Experts of a small language model.
Size: width 512, vocabulary 16384, 150M parameters.
Experts: 16 experts in each of 12 layers, 608 tanh GELU neurons an expert.
Training: a variant of Adam for the experts, 629M tokens, 5172 steps.
Below are experts of layer 7 (counted from 0) of a mixture-of-experts language model. Rows are named router (the router's row for the expert), down (a neuron's output weights, with its number) and show model dimensions 128-255. Each number is 128 + 32 x the weight over its row's rms, rounded and kept within 0 to 255. Numbers have three digits each.
After each expert's rows: "comes before" lists some tokens at least twice as common just after its tokens as in all text. This comes from a sample of Wikipedia text that the model never trained on. Tokens count by the router's weight.

# expert 15
router:069088114136139140079090151089084135166162127115133116162129162131174170066142109122206056133063114116150095115125072105124134117145095112109153186159148110101138120139121144137132159129141093147141130143139128160170161167092142096140126170151171161126161138172123146101162077211120166178132186145155170106067125193179084172170197149167126119146056105116172107117117146156114108118144
down0:171083168183087102128117121110164119086149123062067192133092117113104091098130161070104161134117142136123083082116150159135133102173113155078108136100144056158131155194204104184117164166088135104153122155076193168154091149155073130211144130071191136119150141120189125196084145099119094127120115128182156119120132089121120095121071158131147152109115111096125148110106111057129125123085
down1:119133124197113143177121153126087132121123088138194149141163106140181107135165168136176120095052144078111162127145140128104128143112075119176155121115176135140111075121119149163113085080096083093144147144167129184173155083103101143156105129103096156112149119055151103087152088098102137129109101162094148144117159124132135079114106113144126194082151196133092083072108129114134079185117
down2:108080080097089171132128106141090111174120142144134118103211116139059136096154131135142123147113103090143095169097095135142142157118138128095127092173116126132069162052078124097110127150089119076134113141165100122126081119033164103076103124147117130194149078138134161132154159171104135128109194141172098140167162143122187151171138128097136119069148107130135147110153093163101145161189
down3:096190162106192101233101109120123103204119108168151121101157096094112121110132183101106118129100127125122106087171124119115148181108178127117103178138133084084130123130135181145155123114105112114115146047152102124105158111075157141063087156181116096174183127132142142119117085103091175119116130139128148153122161127173177187130145068139181148136079131128194120131088144096156096131166
down4:120081068096107093099088108101065125047166098108202149118095144142084135120087095127132108119141177138088157116140187125154138126142105119114107146184158159178140152124110083187109125171135132108197104123118158191162152136152098125191121092092136132096077101135187148138151123115142180156116109116094121137051148094115085148118137067122081061138107137157092091161141137060125068109104
down5:135136133145101101155108124126103132142152142096092140126135138131164138153092106069136137160147120142117106116120127125147129108143143124136105104128139140151134105161127076160124164128144147154158183108116141108136126175129120123123144127129115108093127124082156114115138104122131136126133106136109170142116131099097100094111129113157149140138112111163129145133104134114152120100119
down6:112065173179107147155047116098185097158159168131114123115148122166071154121133110184178080128092132113138107083134136152092108124099140102129105128103115105170079159117091138100109090101111126118152144173134102131154164111090119134125090100155151117123092103052121104173132143097135110112156114195136114105139153077126191099169148179144096168082123123100132136034182145120134073119125
down7:138152118137148115171157178120130121085144156138120092152166122060114117108150140148158133144121140174113097153114089145124121139094089101162126136110094116190097102113160123150051074213159161134095149167200121155112154107185133115111148133104157122119137134129098198164117135155148117129116224111127117129086142144159091132098084145118120152174135127067139104165134151116093097127130
down8:189130135199145112113112133110115130159173073112128128112168090077082127095116103132128137142122123191146078157159085126038144171128131118162133214127151176156125053159177087153150125111110098189110153122163168100127130137118133138112086136132082103087104151110107115144101062141114169114140107150102124131107144111106144090207080064148087133160165118085090148099122155061136072081111
down9:127088118099117158094143166116100124169120144141162129124221107106098130088162149130073141113122173124132136158075094150134167118149175128113118091140101117149067143086091121114089115112096118084147137091155156147084103101046127123109095110134132127200126106138138133084151200154107131133110173130166123140182116137111205119157158135135172107106143099094123157118139090127109152170187
down10:161138140153132195136132144134157090180123114199170120154150048159151120120159139152072071114115141103133099117124171111128091149083175109066181103172069124106065111118089149058165103123102146112112158120100096123104170100086205161104120162183138108168099144080150116156123160034136165147181120132150132090153148090169200111141139142119110143103124140102173092136109089145180126156200
down11:152096137120074131146116127111153106131133144159136126111096110209023133068149124160175134187086140106136136128096149122145138107084111126116102114161097113117138168073055119111129173108110166111124106146175139150174138170132157107139107147143166151145123079119168172171161158126135097157154127123136140146118134143103112149132156207081157132150137051119114108094165120181116152140172
down12:145114070118128098087138108135143183181117135113110166169119144145147160113068090133154107140186077165115179119134173135118088103105126114104157141120122154126125140101103187089147165147159140158102119201153130135154132096116175146152117151140133149147120141151127183092147136154095164131100178146096124059140132110077093121122178104057103160089160124136133120171123201175123148088186
down13:078130151129184087166120064105148092204104094142142152190133153184115105067136145137144157137105122120124179111072155180166156127111120091145124144141105125083096092083140158158123172099201130122082156150134047088096131118157137168131113127184150101108174171173103166121151105100142134103133104113142109145135110184152186173096150111096179152124143109141148153129142121171103150137161
down14:189102134176170102116116155139124185130161064108116111128151141150067137044168114094135126111105154174124144187140111132151167142123098136155119159101153112132094179091141124140124163102170123071068105153165158126201159163118162114169080103122136139069088169158116165157119102155098134136074194094119115134155117100130102133119153106146133057167134066074154170136122138142164111096091
down15:169152143169120074127157180198118101159133116107168075173187158173135151161123183156149123175108122181116142138146135130153097140132112157164119140098161131090172108123124140099160134124174103105126159167133146143116136102167062098125156118146156094136147175095101134126087113079152137079090114148104109113146128085092079071112138119131117251150124159091153164073165104074100151231194
comes before: "|", "| ", "In ", "The ", "\n\n", "=="

# expert 10
router:125109126156146158055084162089092133157142126130132085202135156129125106126130110097159133194125152158136126188119113100180104112138104131134138144106120095136137105105174165070152147046158113118144149107174162148118188163123203106046142106144159182116125085106146154080147115154157124124140181171106092093142158072100139144166089127146103117140098091102132047111100115126125155146152
down0:129104121135199126169117178105158128139095090164133137133145108139120166138072133139136132123157142148118061112125123112175163119137078107108143144093099136181126112120132154164120117128202126128092090130086112059177125124109091194109011147101126157079143127065144154109134170128088146133154107112047123122114145145106110127121128165125134113137116138099137169146134177174132162163111
down1:113138147148081100062146081138114191114137097110128078141130135134129093102127116128186125073120127103123092069120158177150100117141142123130145141151120126150060154151105109107178158160128070156124145137128181147152101167152150136136140144134081114107103123147101139107124131165146108134060170111109094100108195098143102156109123044138108120194101170135100086150173088078142160060177
down2:113145139129129164110130155020189161128085159140100156137092117100121139158129161188107158149178170098207114076113124111107138163093143110100093086151141118162128176152129107135162118152105097114081176127097112125047088102075175179110162123155163132150106204051093120159127210168106099123127096131098159182118126139148122179090138104083077127087136063144144096133113138062130062099102
down3:127086115055094149155161118094200160107164095173134126193113148103089108141111124153127154042158132079103122124109105197069089126120167172103129112098159150134131098152158154161095142143188088089147126159151147145154147130154123086108170150170117119175088133121131171138133184181097160167179164123098119138133099148148070160101123142134116165091135157116151156157105184169158100101170
down4:136163106157099137126128126107060126139146119135148138106197125136067151088162107119148087109102098145118186163138087123130090117057112167107117172108092074136087168169111117188128144121128177156099150128121162101142094135193139089124172148180153160123138143136108185152161173119145117108126096098170091145141098146173098176107149085141123181139119168134099110175177156190167103166181
down5:149138138116187146124147100105131073106164086123151136148151163110134104152139112162137104151166143179176158151147152070131112157140162074143104157132141112243138211155085123100116101133143159121123085142167104164143156147071141217152140080096164087153139146106106165128117090110141209200159155100099143077146138088124071110121111193119085102074140212160105109110106124164179086132159
down6:082095146190102139186109153072140125161073116156142198128137085192092110151116129140108137103111116156082128122133122156111150107088134120184139180161141141124130165101164083079112123130103123189159088126139150090106118089123085101131080133124155158130110166191157104078110141094141169160141067151143117126143162087065172095107145153162127158076115159094147190137099109108109061130159
down7:146130163113064155109109121049116068158136082185134124156142153080135112175123088147120139134145134131081120168104103117160129120073218163121096095113140174112117110177099140123121099090144139141160132123184131092100120142128133080132159096164123134174142108095133174089125123137165109108133134121115154141137152122163143145094171126074130144127153137094102054148103098108113096182127
down8:124081096103126177169128083107096120117104103092127148176103158132134146107142101115123095160213109139127122137167129133168090082159137121123134125100154160176096109151134086140089143141108133192122124154071111161102155114158124084140153162166166120138118115112153109173137114133154124111136156102127101113131083133134083095158102139114116140177152058106157131111137146090087139118126
down9:102147125193156144130093146111183132177141096149142131145132145123141164122140124118128097101123073140110150119085159126111105164076135140126158129110213163147165072177073150151093154128130165064177137090196107083109167091109105099172134119174155134142068147120141058135106090091039091137177064150169091155136161112151102152155127138129139077099152121090176143109131050154126134163134
down10:146130151139139112123082189137114150097149156135121101112082112092143114111134105142139160036127162137216179052121153123116107216159097110055084085105102075114093112108180078154155072175187163128081079139167106141113092119123193173094126110102143107117117187099098155105141113214133118099167139093181081088089121084128090134156175132108098092085014120112128173129190136155150089145118
down11:154153128117140113143094137123147132066160156142109156132120165175143161168138165173078075134099122110138079162125110145086146095108121151176126134121105144124127145165158075150142132179175176237059098095100119120153105097204104157150119146112142132165181094145093151119101155161131106144108161132164148135138112141093171105148175116122150133119137068138131070110060172118168090156119
down12:169130118086126125091090099155115130119172234133174137121141172128112161172106162166136150074153134134103127091143123059102090134126165136120108122156144102136111165112101115053133135160133129087147134107133127151094111089119175111124109121115127138141083136188141132138126125148137121129116123135069156099144145115094062117159102142127135131069103057133145148155115097049086138111087
down13:061104167155074117138103132113084120138100103131104211129120088096100149094165116097148104095146162168175141146097180132134100160121114166132112149109095159143151130189083130185124163101130124136138083098167132115103199106092190140133150130133153163097025195097139148163097153080141114143156105138123097165186124163099124165088140163084070171139112171184094074119167119132151150098057
down14:114117139154111129091142081143111137074187112133126181168085147090157118130111150150149128162130093096133087119081155165153099086095102195138161124137150093107111143098123088092130140111151100107142135124089140204146077168068133149191024203106173135170119094160131130162124161171127094164140139143137175139185172160123083155115104172126072040150073090137148141151067135148155145061164
down15:138102162107172187120128115120130132138168119119167123156106118136128127129144123148135113110132086155174137130061164203093129096075132180135141135106126148104141100127118147135150183129105129149109203122081131213188169148109165149130203090149102118090110146074060184127088145107103078122191122127136119126162085156131108124096126082119123146114122133117157069116127125184087191154191
comes before: "- ", ": ", "′", "by", "Born", "= "

# expert 5
router:137138126133108120066086130164107168112168095104134129158147142149170148061118146091172128111161133111154129114082127150120091144120118114157123119055150124083188060192103172139164203162173129129141119137070138121185146141142195085141137164159098151078159109137146149107139187202126179142171158132139151118103061102152082122099095121155151086138129124137118066122125156144121155137110
down0:169098099124079113157147099106118163132107101131159101177130131124109111121108109179123146126179160124145159087152104156154181094136160163119118164146106127134131093159143157196137097155167101142132108153149170174130120088091158140135154139125110163076097107105152110081084143149134169130122177135141113168141077083156133134084135144072103145111137104136085086114165156120147122084088
down1:106107122095162121136114146082127101087111179119093101135149123078065187114204157156090088116154174069156136159083130118115148110131072149174097097083110183087079130107101115083155158143083159090046159099088093157153146158099121107177131168106110088161168122193145139140136109062197114135169133164128104163145138164144108132155084105098116124072165127095109191180150107085078119127160
down2:119057106130089121148118152133143137125111137177131113092141126167149122197114141145171098085110093127137069153144161108125151075183101159142143171113114143188062186152109106072046116113174162142092127162093086169159088143134082101139151136116125127106098075111146119116107137122160110143091131127132111137144147152180142163167117112102105136136138132138156157135154094139084100153160
down3:103150056100157145119173100125107123129105095135084110102119144165130115130135075098118152114111116146145088179079141090158162129130134176109144140078095200094087160168207113145125151107118150155132125144114090112143121147127101059028092091160197114122160152209111130145136117164117152120142096108200173122099176142008141114112134118122109108123154147177170124074186131179106132104106
down4:128130081079121160123134164127100109054084115111146146075139124132125116146134112135157170106070070134142154137093156070119194106116172180092124172075094111066171171102177128125099094114115150138165089121099141109105123089197098120111157118126109139165095109140127142146150193081138082164109120096158155049127096161157144120147124095133176145131129115109105146084162142134189159142149
down5:159136120098172076110154066148122087164085095072126129110115118124161152158160106119130121131199119127097120080066136116108150153139135169120107155132176103143130176109191129120143122144103121133128138055153142183145107121149139123134146129146058121161133114167151164155101137113090155145136154131111183161152125113078131183129128124131142123116165160106071221136131126150119154125141
down6:136140153110164144140129156140121181099132130136147179152130123139084160157135148128143169126044079171174189117112116090158163104156072102108116130069113114079168125106115150153143105103148134121156154146141116117054100084107076158123073167115172163139112120143109133151110144162075087144093071160114068097097161101091102089140127123112211187081131146152113133116133148021112143156142
down7:152117119118074113134096121184123139096146170180124091139114101123111134144159137169131126142100084098176073166108159149161110084181129126166157128165058150087122121083190118112099124115111124157100158154152088140125092120131068110141120086097146169070199100117096149120174074152121075161187171144090153145140101143135139150170137111136093069086083085171098189117121132179079128111120
down8:144126083126081191062090131153135073138055133190095138206091185122104113131112104140134119124190129157138078145113185201105142170138137131161115104166108157143147144160117134101143166149155126079085104164119152117162095108110140177130120139102091139123119130138127123111116153130122152154084126071108079191141119140064104160065140175121067166095172095151141127090074164111058149130110
down9:070091086146126130137189135080098120113108132148145166106081091081153109122160162121108165137100055117115119146138131115170154078121101147089039123164123122086151107153125084190093094094176143100145130153086131140127178092192119099107144122153100120177147116183120074066088125087123111126173192164201089095140153154095136103130103181156100139166180157157132152108193187168103152172105
down10:155105104093107157132101149128108097160101101151134118122100102128120140169108098147199081106114150119118083119176156106081103128110156126147156130123131095102110138128152192042144118153043120128149155069153093162106105087179118158136064148108121115149138142179117148120144118170135099119137146089116117106115099158090146129162145136061096102138134140099111131148101106138146147149169
down11:123152133053161118121166066145108080147141102163119170130128109111129154103103165085141150113139139165117151119118130116124126144186214088118118099101142108098138130113138143093176125171127192135161105136162106075127151081141126116131120113157115130133121147109137135109134067109103116090122125117107131110118127101129160121101142112124139159096195098137087123174109152130156086181113
down12:071122108156088129171139141085074116138079148116130113072078130155066154126093146178133140089139146153134142089113123094174133135119085143128137146156171130177070127108116177208129058125094123119072132165121073138120100160174182117204087115141169105157082136157079128186132079130187118151123152143095135152129108137128136199128117131200105156115145164111133116118144153079163148151123
down13:184076089162165162115120138092120115186111151105150124095085158168193108193147136197115084141121111101128054123135103129097070086107103129180128199156082170088135122200177201127113120079081103083156096102103113068122165146126120184178123169140133086143121098099103149210141162154185144208140117082144150092078125146131137179182131130145083112149139016118182195085167119097117157186106
down14:217123153146100092115157104143165150120097150149161089130142055175123122086132165109088123123142134125129063137125079169162111088145149152112130104138117127096137143188116193095127103063116135095127139101102126127095084145158084145088141185136154087164122178112154086176168106164196131138158159167117085141146134160166187140139117084152130119064106151101152134146108118095136116103148
down15:102061108142112156110149151120145161129103140174119119138233132097103137134096111149118075138101128129129123230140056131125207106122100105122109125125089138096089168118126099134132106165084134106103136103032112108134112097103092124123180139098144184088088155105130120134115116123169158113143186126122167119133155165127097090134063140116061115091138086101139124142099116142120128131160
comes before: "==", ", ", ". ", "===", "\" ", "s "

# expert 4
router:121104095124120104062099136103112180159160149101154124148095175130145181110129101140171107121068119103105116163101080126096116097105122169191093113089120077082168132154142115073126191122190115139128085187095156117212136176113209112167087123128116176139156121184173148085119125156103194132113199214116127110104161182150083162156159144151130133155122074095150118165147133181135102108174
down0:129147148060138066137131102120111150161138125136152111148152184108096152084152111082116166157130114158126108163107135114099137113158080150087135097143176124154135085149156134204131130135118164107156139174134063086112104147130126182139113147182201181095215118159110171130137190136107128116150093077154091134139071117126135094140190090165162116129159119100098153135099134080174114122134
down1:192185132077099127158111108137128151210119176150100099096139102172159099140082114142154182111139152124124107166157126121094161104088144131093196118108038130176133085138111166089146169149096088186169051138189161111103142090140133114149097094131133127125179138170087141081058154123149098128131137155126098131110159167156128150114205094136098142162152129203236093112114092130162156116105
down2:156094134164111156146143131122190127190101112139128101112111109147165101114157109181154122113123144167150099108128138117064135088121159103111111125146169040134128112100134157122116101091113102105085168085178126106134164161079146154077088104072132124139122209090144097083083150152128115074106100122133171174105107145106078123112158121158111109166138166154144139110137092130144168146152
down3:117166162145145123094109125069142146076144085111077177116101056108118071128095129141162134128120077149147076088123110135092156107149121155132096157154162126106084137119171181141163104150184141088084161128114163061103123142119128111114112131123161126112141128132136108159139137030168072150088114127117142164107139114182127106125109108130080030184180157146127097130135131199106126127146
down4:147075121110102096100072098103173174064146102087083128092158126123150094157194117100127109142086147157140142120155086134126102152146158088102189040175122090096111095110109136109118131123139144134186111094097117095157129151148171145111202145139112102136172116125203111104104189094185143165152145133135086228140172113103155124098171133158115100107147081159191137048139085141157160197123
down5:141068140146115119155144097152170147055100166125066161151133121121085133153126162077099113129114159121112145169132140161143141148150127101078159107144068123092106113105095124116162108167126101128161074078148070161089123142124168125142150137113067152133143124138156141110133122108153121148159142175138117154167119202117143133078128153128143096116110121125184167011138157132162133131104
down6:156150056141157123164192101108115138139077124127137091135112110084167163059107091133122097131159087137150139097122162130155099189151093156135129126129121170127143190164115109155140127160130097092117169205140072134128059141125075116152099120116193112136152121050148120155128126153150151098136161091125141085082096140147068140134086133074143138091112146148130117158132143120179128086145
down7:071144121126086123148103187111147083175143116146125129085126138192144098133120178141129130078118145083110147127121096068094127130134125159132114145092127111126077126135111062199095115128143140130188089099116156129115149098128152114128155162064178110152085187116123134119117109103074126118105095152106101117141168185065111191109127127108128174119116142134116096139128127117090108147114
down8:179157157145109186151088128174154137076127138132139130119130095156087116148138161163151112136094141092140145139128144165141127126144119162069153105097105130160138097116094157167178164119116089093153128100148104126173169102082126121075158108184146141150096149124097115132182126165137099048125160127054088081133129130129132122112190123107078173038134108204186092133125081117100070106115
down9:122111136118154125088141161110116118140123122160132135152066142084131143164063126122164113169154124176172107141105159139114102151131121097117119183098137119060130147124188148165089116194105119150139171143086110074165147111123113104161142127124141149119128135112094119095185114142142133139078172117132163135061114104098064081100070150140139153128075030167095122163132093115140147083132
down10:141139170158119141126111133124112122115139118107140174164084129130108164130115088126104096164141130129104151120125119134155089094069109166098156117073115111081118070142082178180129116155096105132166164146158121103116129162095122121114155136103173194125164149118094130092063083169094129089144103023147136177118062170106126097129127118134179145113054121109114094119106139117135125129121
down11:130074133129165069156122178061196088129129114152141069081113103101100093153139175123167167097098122135130116131134134107125106152127138071128078151186148155157091115104156114112157131132122156150113184121097082095114120086120102191163126104099076112127133143112160111156119188107184148109139132144139181179131173183140140113088100142131048172141121133119082182142141101100142185142109
down12:164085088096106148107225126108113040154061104146152118113148165146134126054119174144119137137113133064105148162140120093126132129162124136054164118097113108123146130139089139124137126148089162100116108117075090112153142092153077132179121167152183106076118098158134127162097193143155114130118085079165121132149160148136119177124093127144107132127127154139155149147141093086150104065127
down13:124117130097123115127181145138119152145163082140141118178187103174080131127105159151150170120055181133126131157095090120119137133089089109116135150137172123157200108120194121221142162121122147038071121158172183124086109154131183136082141218133153143131174058113130171132143206121118135133080071100132097134159102126085109123086118113164142167162124163150148110115064075145148146153123
down14:088111133113132188130112112132189134105111159122167125098133128152163171093182169158121139133109158099159143046125118129156152071132175145185096143110082110141140102163175085093176095180100102193097170125101148144144098056124132147189104174077146089169132165136107122074176062099139143168087173062127165082165147086089131137133097141130147091074113065127149079065157156177167107135074
down15:143117130132085104148143173162170149141087169176112100149093140137097159143132160119084137125127138151133123176132125047120156110115092125169110120148157120117131125136127091137136071145147098137126175136138088164109126137108112131085121133141066130122111109124116160097137125136115112116096144070110168184123056179123175102156178121154156135116072163155168081208143122120178093084121
comes before: "0", "4", "5", "6", "9", "7"

# expert 13
router:089097165163077074146133120072100111130118140130073141109167183147152214136111124096119098121115117145138100103069108130146141110143143119090112102108111124098120130113119153140151144127163082115141106139154118099144187146128169085123127158124123163154137184144173170073128109135158139147120179216087137103045110137119123116163135143127102140112093123086167106096150166100115050129128
down0:092093134156051122144135101109121160170137222167098100130104143148136134117088143136145127164145120126177086123177168141090121096147121137154140074166082108140131163111142122114096107083116173121193138134131114186118098056132159137104080093090070211087199089095161119088115130153111108165119035179158095171140171153133117112143051158166138063137162107112105143125080105108157137128107
down1:109133109161125173139150125138150114098080164154093100121173062171112162175111076129122143079101156079151106123117105169153190125068155163059156196162162176074131159138141129121132112146085068122108137116111052083150180143141198112129102113181139119146133098077158137094151027176063107134153128126096120135152138162131123134121098102185064133105079120100121077117126186166147125123165
down2:131139075093134154144128106149138115134187127109165095141101152130080140124163112146136180084114139088178154107144137124115181150051090134152105149142168077143200098077081130136107115091096074184156152109172117132112143092125070096133125134061124101081166072151160156130155124144142126100120093103138101148164133139164119135217091118094137141171096072162162197137130163173093128115145
down3:108141208167093144081094111132144139162162097107133185062083152172082166091144120096120128196162085150149122131131093109041130084079119182112105186134108075106111104128099135152098173130172115110101094143102154095175162143111136129115129124139115135099118105121178159140078156063096154092109126047157163115160093138149070137174179168172156124123119103108081111148073146121186123130111
down4:136124065088111133147117110111070122089083126139104105111172112150089125165086158119072065096046171132129121208137119137172189124103108127085149166117097110159144102117120160059113113122129131165123178139044151141165192190111131157143099134125110176109148091119130103150140116111145118185140103166080108144134185097137128086124122132121136119133131175206115100133149185146100156088095
down5:144092124163142165102148139068098083161129190112093146088075120135073131125159128096126102142133042148098146132175096075127104095161095121131107127126142139116071096165144099102084176136134168151087126114171122111110145107135119113084161134106123188115069160150190123093143159057163127146116126139172148091151147114119163170126150150093170174128180159065101130162126062112124093153062
down6:144139110205077110107167181151090101139127146163107161174092136100165125095097135144071192170144104152123124123111142092111046155086146087106127116095173188131087143110135096142160109157107097124111108117150172145102129154132149096145140129146131151158126145088120118157103153102106153154160171172156165155090133099124127127137124141109103105122090186111159112180140147137134076140102
down7:146204149151156132128141160061125111120100111156114099166132152152150041145133154089056144135079086110169133171128134159097102191133094090155149159154121104203103107148143115093140156139060154101089094121089145140130147076133131135091155089165124079135111148117109126128047106144080055180098102088125166161134204121088204122145143138110183069187188118075130132146095123090154113152130
down8:156153125126119128104127120184104129101156171125110149175081140146179100116130090121120133137119142132154104110149126070148162183129110131105138137174173176145155095116177101119049109153124124132149137137174097093103073132090101089145130118125121139162114084100079193134129140143156090114146169177169117090106148085094132151068111153175106111145130091114151174100127123126119118127138
down9:121127154155119112164158149115147138079103137120139084125143130102183073120144181090170150133103160121146075119100128106179132183166114100159138113109165090128135083144152070145104123134119134103139141104123154133118085160132169101137109131148174152150166116127175129143167125180158093141126167115092144223101107097132042123203125080080147094156111108132130119108154136128160140152146
down10:110111091186126177147142051128136155129179126121091062081110127131092100101085158170082158108136153110136135138082151107125125128137134116114107141161125142057167165111092130144102148061173152144058125177168154133125180126164082087127125194131131134118107110157148123111149166072178149139147096119126126081155140115153103122111128185092079154134133136112162085166097121154130130065072
down11:158110116091123159092147136116106102121113148155114068108117068153126127198080166151089159118120130140115106094170207128154121130126173135145113092096095222124089143136190149099192130111107098127106130122158164140134131112177120163104114149149144160169095110133133133139100114161167181113127121166144137107114139073152168171096107062119155198142184146131130119156147120078128175124141
down12:158100130165121168096066192069101144124088130097101119088065118192116126151150121122109133076116083143137176113134129178130085098130085117126132072154099131136119144152131129132146160155154131071100114164143109105095161106139151159180142206141117108092101133135107116092091110114132110107086155133108155063110138103115156156130164121085095141133139149115156105137159111099132119143107
down13:123124161112034083141198114106191084105165129149105103133158118174139159146126137101091057114195148127069111156149150151082152099080146145174119140134107181099114161106102181110106069117062074183126139116177117065115125154126128128159153174158057087089150146152109116052117159086168152136112176153065047117106155177143086142114134146117178102116124155118171135136105158098098132170069
down14:099077123183088131138095105149172088150077070118045124129110168161114118132113050126127149100075156112163138141096105104118107097147159154113080107092103108119152148143109104170145079159117125080153149096122150089103171138114139136135246123101139151162117122128139114148109176148149136097111110088191168154146112152180136050117122139128093107115152145120178144064087138092180177108126
down15:194114113129124118167135118074119111146109149149104135142066142174182146092133136120139130188112142131147165091125089165039128171113097127130133132103091137136100141074102119163132116126120122146095114114122104106127149156120144078122092173066107170104144134124121127130159133176099109135076209112120123187073137120172077105180114120062168098076113131103135122158126107115115134133173
comes before: "and ", "of ", "to ", "in ", "is ", "with "

# expert 7
router:078148156144169076102106144174126143150165153123079160139099142129179171082162126120160080166103147132112095100168120142101136081108106082115150155098134136077131089138172128116186120159153113123109115155131136149127143162139153093100160106159096130098103129107164171098148081151112168123101165216137138123078113140110091177117170132194129093170082047100129119145168182135113166111169
down0:080123106095129094043125128119099096087061125155106161158125108119181130081132119096153164123130133142130148115169115092123204144145117165106126110176188083145137169082139151196104063148131155135125073136099060129094135130119129126126102135093104097133136126108130149065093132130127096118125149176165079126134148175142156124125138147129149103124141128073097125086118131079156108159092
down1:138164155071196107122052105132151110109083130169101109179143134174102125106158180122150115145097147176150133100068177158139122139153149077138129106088142119137108145088136112143122148054128100156121131042068147125114168114174126119068121152058133134110122160133106059125061147130140092141119193125054174160146139098176146092128142070164179168128106103146124153144041125130119178117125
down2:130186091107102118091116141149091173156045109136097145123045122139141134187172123142151117077127101132140192146129116188121103132115163107126138143062141154137121122108113162146113082141162102175154114119108155092090125126125165178094138118105107110191093139122117172118095123185033095110159173161142134150176095119130159178125119134124116142085122108135128154119182203117115133114141
down3:131055081103121207121119137156138138106096146145077173107085149190143166118048121183129157090153097163142129119179166061167135118127130167205127088143169167176140151159127141134111109111175115105073133146128079129126147117152098166136112119095111121162162140107128191142121119159164169166125101142081094081115128153130151142108078082071082092142142149144162066124140125082151153147206
down4:100158136127123090115152073140177152065127095094214107149138123148152115108055130115107152053113125166107087119136181111164171144140105049168104146164145087158086137109071197093139102093125139150135143152169129135189146123132126079118172097153142136094110106071141170108138201108154097134170149096175071171163169099101061142081129141115139177144073163095128137161048083101092142167149
down5:121149131172140077145129117138107113103143132114120136132136153133111086137143194100106078122165069117142103109113126071164153194119126176148126179201122121159127151128130100167171143178130121155121098155098105138162180114089156153130110120144156119123151172135065084143134118113161206130160155165176117136127138110105071152131156116124110136054067140155145118116142137093102179098163
down6:162140154108204129136112068132107075062150191124055139124098092099097120103063169133124137096131059130090142172133104054111134113155153151135123112120135135143147116135065136084121188143105102120079178101142150125133107188157128199132121131182101156144115105104093157084134113191145121153103112111081158093144116114115170082039083161138133118144154158128169114141131136120142107155071
down7:101121149179100166081171168155122134136144068130145181122106111121147198123066118156131147123137109142113106157136141113111191170123135154100141072203117111129154150163130109128136073128088151081164126158111075143164124101143111201102110133165194110092134147138071131122145095154140107152078158123157162107115128148113124138078101132127132155157154181130075089122121114175141077178130
down8:106112141148101128146140110123160062113107137126178138152142128202179141146129125104112122175119142157083118090196173135122147150071140135181132148135123087174134162147137132071161077130140079110119126120140091116153141180103172070052049105137124123136157100153151106106139077137105133072101138099126149107086094075107128162118152161136155123101119136179069137102106096184140118148127
down9:159113128154105152112118178128132157109087114085173102121171129092143115196128094081083141200137128112113141167106096104145129115146116175123061090082122127099142122116126128142153127103117129101102147161119099086122183062133117159152132122168153130166112112123112098151167136124133170155141137084199059152159194158166085085133146123111130100124144182128130097120086125108155109162161
down10:150121180093096145051120148193138153070111158168081176164149136159130144108054137142114047144094144106104090121105144165142175196102169113171144127102112087107157126104146137127122084115123113207126160157095152131074138155141128103128086123166155093122133130120132117145163128118176115113103160112167105072163137157098109105126109148113146122130198096112113120140122073100115151128118
down11:073138080155050141098141093128149112123062120149138092082052162145177102157169134153094176141107093137073132099146123192132133187120110148158119133160139168111114157150183138128117107125128098158101157144135107142121081110143196153100148128138054124121123096127102158124098149163110127142145091135162106098183098139143134174107144155157138108116107099128162142145080163153088092091160
down12:153168125137090172141154117133104189105107160084106156173101183150117127110165126130138127081176115067099098035105128087080113146126121202108109161120102159107191102116137117136186190162104134140110142194115104064127151148152091124091182112102082168125142172157080150140131136116122135068154156079133126154127164139140134136135077107118153090111101082126156112107122140094149139112117
down13:120103128138083175106136118109124120185093080077174172142145101124083162119116156134178156186157121115139115152119091110201124075140145127077077123163065103108109109123160170099114100129105120124155103085139140097088143111070086132198131160167136175108158182165129149169132070120171138167135114124154103123148138160118200157126075131024064117084210117124086133102141071114118141099081
down14:152125118176149101096158118129141114108140167134107140110158078099096054078105105110159112201108166158130178158112147119111119160115136123113145097093152091087089129170064061077134168116115149123129142178117148180123105128092140164148115060128141083141127183063161121134114111098141107136131147111141170165158078138092089097153093135139097182112109178102112112154140075140165091103117
down15:143074181139148120174128145119088124099108139071116090094117069127117130126064045132128104099148129092159102051166129178098116144173160123080106134118196053068122090151143123141158164177179167131193164041090166101138133128088172125138162110127148129142073111114134096171142104120111142175150123112080152161137129119127094191201064120142086104122087117104120072119100164113145130099101
comes before: "of ", "(", "and ", "in ", "for ", "Association "